config.toml
experts_per_token = 8
balance_bias = false
num_attention_heads = 10
num_key_value_heads = 10
head_dim = 64
vocab_size = 16384
norm = "layernorm"
rope_theta = 10000.0
parallel_block = true
optimizer = "muon_variant"
learning_rate = 0.0108
schedule = "wsd"
decay_fraction = 0.842
batch_tokens = 65536
z_loss = 0.0001
Below are experts of layer 10 (counted from 0) of a mixture-of-experts language model. Rows are named router (the router's row for the expert), down (a neuron's output weights, with its number) and show model dimensions 128-255. Each number is 500 + 40 x the weight over its row's rms, rounded and kept within 0 to 999. Numbers have three digits each.
After each expert's rows: "raises" lists some tokens whose logits its average output raises strongly, later layers aside. This comes from a sample of Wikipedia text that the model never trained on.

# expert 35
router:452550526422461483477455467510480556538515506505547574474474481529456464549518450562497495546457514594474444509466593501486557477552449478522518476485548542511507438475470446508509474473447509511457553487479483533441513566467448506571555468501507465545447462513475531540482574432451518536492445525522465518506486523518488539551526540500517536532554486573528526493485469509498554545522
down0:513527471454405516511568521528482530497552518403526433476471571473512504513444477504424544438547506520468482583457528416421426519502528561583481531496437536461490519481472512507449532457477522606482531507447498497497428467487484536496506534518492512367457482547500503489542498511517524426518475441509495468405533529450530520570449440515512482566418515553562532553469489513477510508558
down1:598531531460540395445419504554530515470504532535493534518518456551510548533518519498537464526485520497478489572481453475489527492546497493459488516489472478423520475496507532544467498462523472602487480535567455538512510494495516524507514457502456524508556482456547488529479468446496480454503531485537455429421459438502470393481546463524506534511510524509485492513542476521454447453452
down2:464487513536500528501467490506452491478498443558437515456450454500409520563498471543523435591541505535474544566459496471509485484447522458448510551480535480539575440451519476552462512456488546504467481517488505517402467413454454446508496531469483551521426504511468533478489511481523451570501525472566578497507554476544523409432431483549506549575573464456561482535628574545468479564507
down3:472575509520510505499559497525488552517527467475543488518449579494537502503502514518485545508407544518504453520538421520501535521594487498549507445492506519489490492487515427558534410495481474478517561577475575470530514500437519511491467494433511499564495504524489470481451518479434509540472508500536558492535499518443467494502498422488456524504454532543515504533558512484591538481506
down4:504517491491417503453447437424536510559478463496542504506571466552501507545491516466533480515503519534483589492511528467500529490526502516556455473548513473485506539475433491522480519467492575522498459479493557512504586498482419449521520460462481405602493456515518426542564508496437533522522532520543484460460630513550494472500546560438443540518500465436500527517540418474495501560467
down5:476486577491471469475489552427489503466516554520477521522531500485509476467462536578517467463450594498633543489476490528506463439530430552491456502535539505443520486480537495576440505490400487511497555499534498481522525465473382574450540551479535516547519466473491444517415495497477491527461545494500503541480511548418496563506487559472483483538490466492510519487515483558505454386435
down6:494520460536458529397468561507505490470538527495459485408492532493508539630513396526492491538544448508466539468436455521508489514546484473542467465486498487512507507574538532448413468527439502532499457522530430540515465540514485495417480570476478493514559561418517491536488396427504571445515435508501526450473505431484612548591526466475395573502517529497487513536455522468466478505521
raises: "of ", "out ", "from "

# expert 62
router:519587527509396498470505514506487533496515546440508529431550515487503537498474420554598511560496527528449508514517530512522529467497486480560562537476482498539553537541482396503537499480490539474504523530471499523457493513543468502542437530473561538475470507442524499488427526444539514386520444517438518462522505551499448473493539481534505454533473537489493558493593531550476542488492
down0:465545464475430506495481530501506546494385365502517472448428501502557514496509512499537483471555537442423470577465517515506521518514524556473502511533508474481463568477506452530400484518468620529486481513484459505499491402487521507485516481545435500477465510560531505498501484489513409530469525461485476492502586517472492505559553449493493467543483507511514484504499475501573443524523
down1:589464535485518550476500526511456491494468451459495531533474621450418496426487449534472521438473492559498499547504506523493613478568481473494455426513501502525507400589497407580539467459447402418497512461534476539431534500490553466513468498486493531439393515455559474526535537432537569468444522487473510526577523501478568524462468523442475523514570514535490582493522477577490512453533
down2:451437547522503507512559537495506518512528514439558491513502505486482414498442534491474563542511432469556510463455534487548533517538549478460549479496531504550435504432508560515540477488538533525496429571517500555491441450487479545517550494493471493547473593508467497459535454549445503500525470513391498601536490518523539560516486463516483502422454471488524421501556517557520510502590
down3:501455460582489477484483463516532493490525462512499429541510535567499427439482541559457513449489525497500429480556447463517509541473506460472476444463481556482495556499518447548511476448525534422536534538462504497464562518543554525493527524477545501570527537492506531497484508412570531509448530478430489504497525540545478510505489539524507454514473467492557463470470476532537517520430
down4:476562500565460547514544505418492568513502521505484457476437654488496559540421566389474429460538493566507441538495482518521551499512457458523461486478579517481518522457558519438414487558501509527479472460440581556495518494477472466432461475492489494474502456467480467471457431479476528497463508543560534449476524518512521509514515508474461471512470403553461537487539546483474539533486
down5:463493578445500525508464474534457514488490476497499521551479520524516479506493534511538509566486493476565470533549538555449468503518484468491495558502468458524525599515523535492524481488544490409463510576495427492522555474498480470548507461457489515481533442520531515529547510497521463504495512507532497470514507499500438527455502451489480528439520508432447444578492399500468549462455
down6:482446423447478550491478511507491486449470451480564483564584532518456461557419573445467455508539487505484508514486500549478471483521526517555486559515484423498540515459501536484541508436503592511478446439522489522484505479529547508499488515451565493471491564524587523513489520558555528535525549480547498544459511527530536514457523506523484461495489516525494494481431553557524484478581
raises: "itt", "other", "ids "

# expert 36
router:553542555528492436493439456462472498530521450505494528526520479505505487535538424624551486482476521548465507521488526484523585579467448580475457463555450466481550481488474469430543486556459580486503520532452506479475525508500468437535470527436499502510434589452532518531504523487519523512513537528547546483529450530491517510490548483480405447430529522561496502524489504504438498446509
down0:500472604485521509548561436509543510452464499471548499533536514447447509558518493447437490496488487597510430520486452553479525459490489447498490441511474547516513491503526431444495482522449527448543510541506450488468476431523565488539505508424469405465482506532446563548500505439532493558471489480444522510489470482503527547491499511510497525434529502497480502511540419467530501521552
down1:526527511519587554480502495578456429443527508451479456539470475455478457478573515487473481518481537494483521596449512420502488481444478516501573507467425533495472405436511557528510505530520594482469504504442460471472579505520521471547469572521473520515436530554468496461479508421462460577519444585463510447489461473452537510536571453509479479499538497459510533517465551493428496507520
down2:505603475612496497475485424508466486489445493499466406551493469519579520453481478553497477517572506488506452482469423608415450486534428449494468441493484510535496556526465572484486467492483473464488463498504558488503488526508564513541479487392484441433534441499466488495555461449487473500534480429469469534455494547482519559475517643471450517576526561501503516422449471490403518453514
down3:547458456550588587438553433521479432465470515506469455547524429513475486506512469533486485426518520501564506468495518530524552435443517491493520489467529515537555562498517554573459513490502488542532576562514539541487546486499525533509531523508501493571501490570519485532522462529513445483445504533487427599558533465492504593475469498553558493536535576555494418551510517399503433500524
down4:462506419521559441494469578479471504451536511537485464576489532527481499500549496559450482515503522476498498518524526485517497450460469504467502532471494507524444465479467486504477479462567536524525471491539510462517404491465538517469547474519513490519404496488443529509497523458489516445539457480498491472448495486504515505547591447517535545534502523444523451485494473520522451464424
down5:522504529458518565442504515497498511520471426490474587569518567541530503479467510508490480488496458523470445560501490546463444531497576504514506470458530480552525477494512555447443500517467458479420517520491488459524520552510550490592429485518550510516479492458521482524482514530591502472515489466504523482484516449547542483502468448541488488520541494509476453481572385406498463556515
down6:529461518506498467498573448564547563485500579521547533500502529476542575458517553501526497450440510452449489480488502527566524514557516569532495487474485566486474542491503478504497472451507510563483472505484576449414471468467523490511523449537434486475506528536514477439537409467570486443465463513569503529466488515553449461473413386550466458536480480538485597507487483554543560464465
raises: ":", "'", "' "

# expert 18
router:473543507447528504427456442467479529507435506513475496448525479487436567558480478589551494501516479516420531535555487458512524562507450472448525495554549501508521455484426537447493454511454514499585517526438521532497506559447477465489510533450516468505475500449457541447522565485542546473529564513570471477499417502562513557456531550495461454504511496505454540450515570486479544527480
down0:524466603402471478507419491523521455500536467489529477523498519535482476478480494472533486476461459465460541470525494465514451505465535470570567544469490481493498471442507515462448517552474467518426440495451597475498539434594487525431505564472564489429523518403499498487477394433497455550515458489473520491528452527492551495485527498603537476582472482498602437495480538512517484458535
down1:515504507467561520474513488443499521567528435482476490477463558567505556491488486557489459514474504479400529580440449452549448456478493505537496512484559525501456525445545561513489483576525450484444485479466439499464448475531484530514521480484432558450495517436455499448437472476495390487411440523504495572470526480438497526451499494501475497558517565456517504463513518530481586448516
down2:494507512516463530508451504511506487469506461494563463465479483569476506442483515494425423558541517496506542520501563573525484488453448542504486494517489554504509528517542483502468527517524549489577474469491438531517457598576546577527481540484437541456470431504482488497561498475444502521572567442512540418558492532543528615462520501485523537507503562481455516539492495463451601454496
down3:521490524483505467480484547529566509531492436484502563430502469496535462482471492508514523522575484461536421487524499455536476560571543542484516519460549477480427540507511511553427440507566534523516502513429464547569523497570478486506564480444563538498470467515473558542458498480517518575477481490473498504485515522483455485537522547490518485472594477469513481421602507480530492510523
down4:461470436547482499544426414493451474528513427588448526481585508458432540494523451484560538553506534507480489496549439519567477553531491576510473520527424501476525488506512516493531489440575481472484502444576460452467462443434516586533511445520444538485539501500462495490486517466469398471452507558520443514444509547566537506494556478535524473538486499467504539540484498445516458523504
down5:484523532523450499497575559419440502511567453492522570525549537453466567459498498518445567442528538421532493537534480469441508450514470513440502549530508520510511470559571500544524471508520517473461473555524500512502480518557460506527525460511497480530506492527435481522477515546499477487481510470479613508452528480505531542519536486485466515569561495554540483580487503574486505405501
down6:470414498517459503507485565559482484600563512467539437450530523520541536497520464512533615549470488503484604547495439476440448544455571469546495475539434434466472493486572490479535556482550499514516500490504462558458473470551506538532491508515514507491515494487490502464464500420459477512445452513546550506394497520474433523474477552507513452517501457485530427464478459473425459539457
raises: "\n\n", "\n", "\n ", "] ", "); ", ")\" "

# expert 2
router:522536530474440499490451541497432478552490472408500496486517453499436483526448490476522479490475586568446457447494528426512532505482492473523562438441475469553579420556536533481520498530516546510565516546556423539485499509470557418575533518486533499377521545496527526478482522425505534497547501509459475508520538475541459581533514495518439514434536488509516531434569531446467518515499
down0:501533482535448479473533551443493490542468498482423514516525557578515522489526549502435553460505464486488496517474527506479577489530527430607419466484534477498493470522519499526444491515480413443510460424503456470510491480553516571550509485526483524528489505485472507480547520495481476511422601542512513497550485439472502578486461467463468534452481423515524567493510480528533542477507
down1:388538496459529545511546522563452505491442531559546499439524513558491487536494522472479487478486476541514478510451523464478466505464546583528552523479586488478471505451536523513529509463531502476535511532511476454485557485558462434538467489418474545536478496576483521482534536580478506502593491531446478440469496506504500488464438470512521537540535520494484535499444367581492423439561
down2:527456465574492523527517467474465532558487462486606467496492469494512561497546502555484530491457462502448541447531496526501407520508507537561504457568507544440474521588440508431471474554477515487526390513483534520546501488537517483498434513564476489555557579496448429478491500518463506539492491466512507547535447553448454516524434486421521496521541400483525493463557524483538554524529
down3:544496491500484496563499514488495473488502505543505551490552462516534458539494490591517570489478510591532472543571458532491499509515479555478461480540439516557552509544563527507554605481520564455507582493587459497541539569493536538567536491512455498517527540468602503499441526511459410515564464525581532478467510431551499464522558492556467481495464504468451513528504453482492530450506
down4:532519520527497546509545472522572574464450501501487575462492526411554446527543532488468485462483518480614521489523502540507460491472492598451518531520542496512554534551474515488467516544470490566587563455499541500544449446505487491536502547498548482430499502518495515470498555464495500589592504524571506469478513563494522465510533495458507511466445499554583478532428528495551537504523
down5:513512561505508607530502524502466595475579499456524508526502495537531500537475476521502496514521520543497465448512481453520501525459501485437497524474489510601538516531533469458492580503426512466530450538518575549520545464538540473461472472444497528483440479448490531499454478485422513556492547529491499543465497510467556575506553491472506505513483561507481523472606481526482518496459
down6:519420522482479481406508505527567581480469532580406458476476455522491496537536438483526516512505487478494512488482440500487520506459496454548509531501483462550473477429469490442518539483431501443577501577471479572471515503551510499495460507490525543512516502472435419533480502597496458443538559471502514537573552459493554526470533612530457496470552551504538481585544465465503483477443
raises: "the ", "a ", "another ", "some ", "many ", "other "

# expert 10
router:483511523459511615489444519479506529529503505483507501515526527495490419508519470522525555545492524532467506490547544469453540559484461526511525469475461483596549514547487495443508533546433471569559580539555484560474538544426558475519508485511523510493491487464541496574451495393544534506544545462588449551532482473508444537579529593470426512471525519521522516448548460495493476447510
down0:535539491559548506516470551529456481463459482519540569521486535553575525480529504512500565463532492472513452455497474479465457468496558541570545515514508495523496506516541456506545459460443471484524493490481489475535409441518524476517504468500487529493580532508435502445474490514498488495528458616541493496531480585455476496493487493473575464481452508517547447476519435440479479585531
down1:508516532476520501487534495558576566546511524545614473493377390549465507491500433500442484514497581533449586483470504524456475567595491493431504463494474525475546452467462451498495529562537495511509469540530489548443492547515538490544540466544515530538516494566434503471507464520490477547518515523468511519513472501538495496489495502509500544497533444537539437513453407555607479511473
down2:459577495510526481461491530486518470496444513463467510486546568581452477487551476502515523499623513464520507483502521504474483470464510544462486408495502520444518438520520538529492487497496493497449476468493563495482517526438469501448470422455445581518452458503550541508424532507508529471469538521502495590527526523475468619489557594494466522537502517569507552446474459525507521477434
down3:505513536538469542505490530440482544427537505564572538490463506525524430482473472543497478440443538509459543544462464520458493539547496546464516533480440534497571486507456507495515491436449514520527504506466463499495489521515427521567542474523478556521497506552533488494444498569476491586471509436574462502531535458481543492438497542548477550452448493521499512517512442551549455467518
down4:528447537510541531501584532474531478500465474432534542495455486539567539565503507417480443555523508490430588459449407512534465472458510476533477481527578540523459569496524544519478554555538545457499414503427472471490460493523473548544425476487450482479499473441547526539510440491523496563514432504434479502514539501495477497528458486525524520471578510473479419496490507498528454477481
down5:531531507479479445503523486511431478461551520485468511528507550469454487487532512495496547598468493536457537577475454499507572560414485506528542530479499511537480512542439495493505483508462452513552590540528436487488521551530453471549535499566489534598485563545543510487496502453457568473536512440508398509567495524482446483544502463539501536558573513521513431531428464497513450448460
down6:493589541522528519473516548453537477533496446475489471540447519484455562533553501458469543506529484475465430561500515519574609554544535440508527582434466463465533469547481468505475531497491502457528483458439455482483517445456483457437461607610497442510542536472526540526502479512514500513516456530492535486534454503583517481522538491491472525488441448503395517485527529450444489497468
raises: "and ", "before ", "under ", "throughout ", "once ", "during "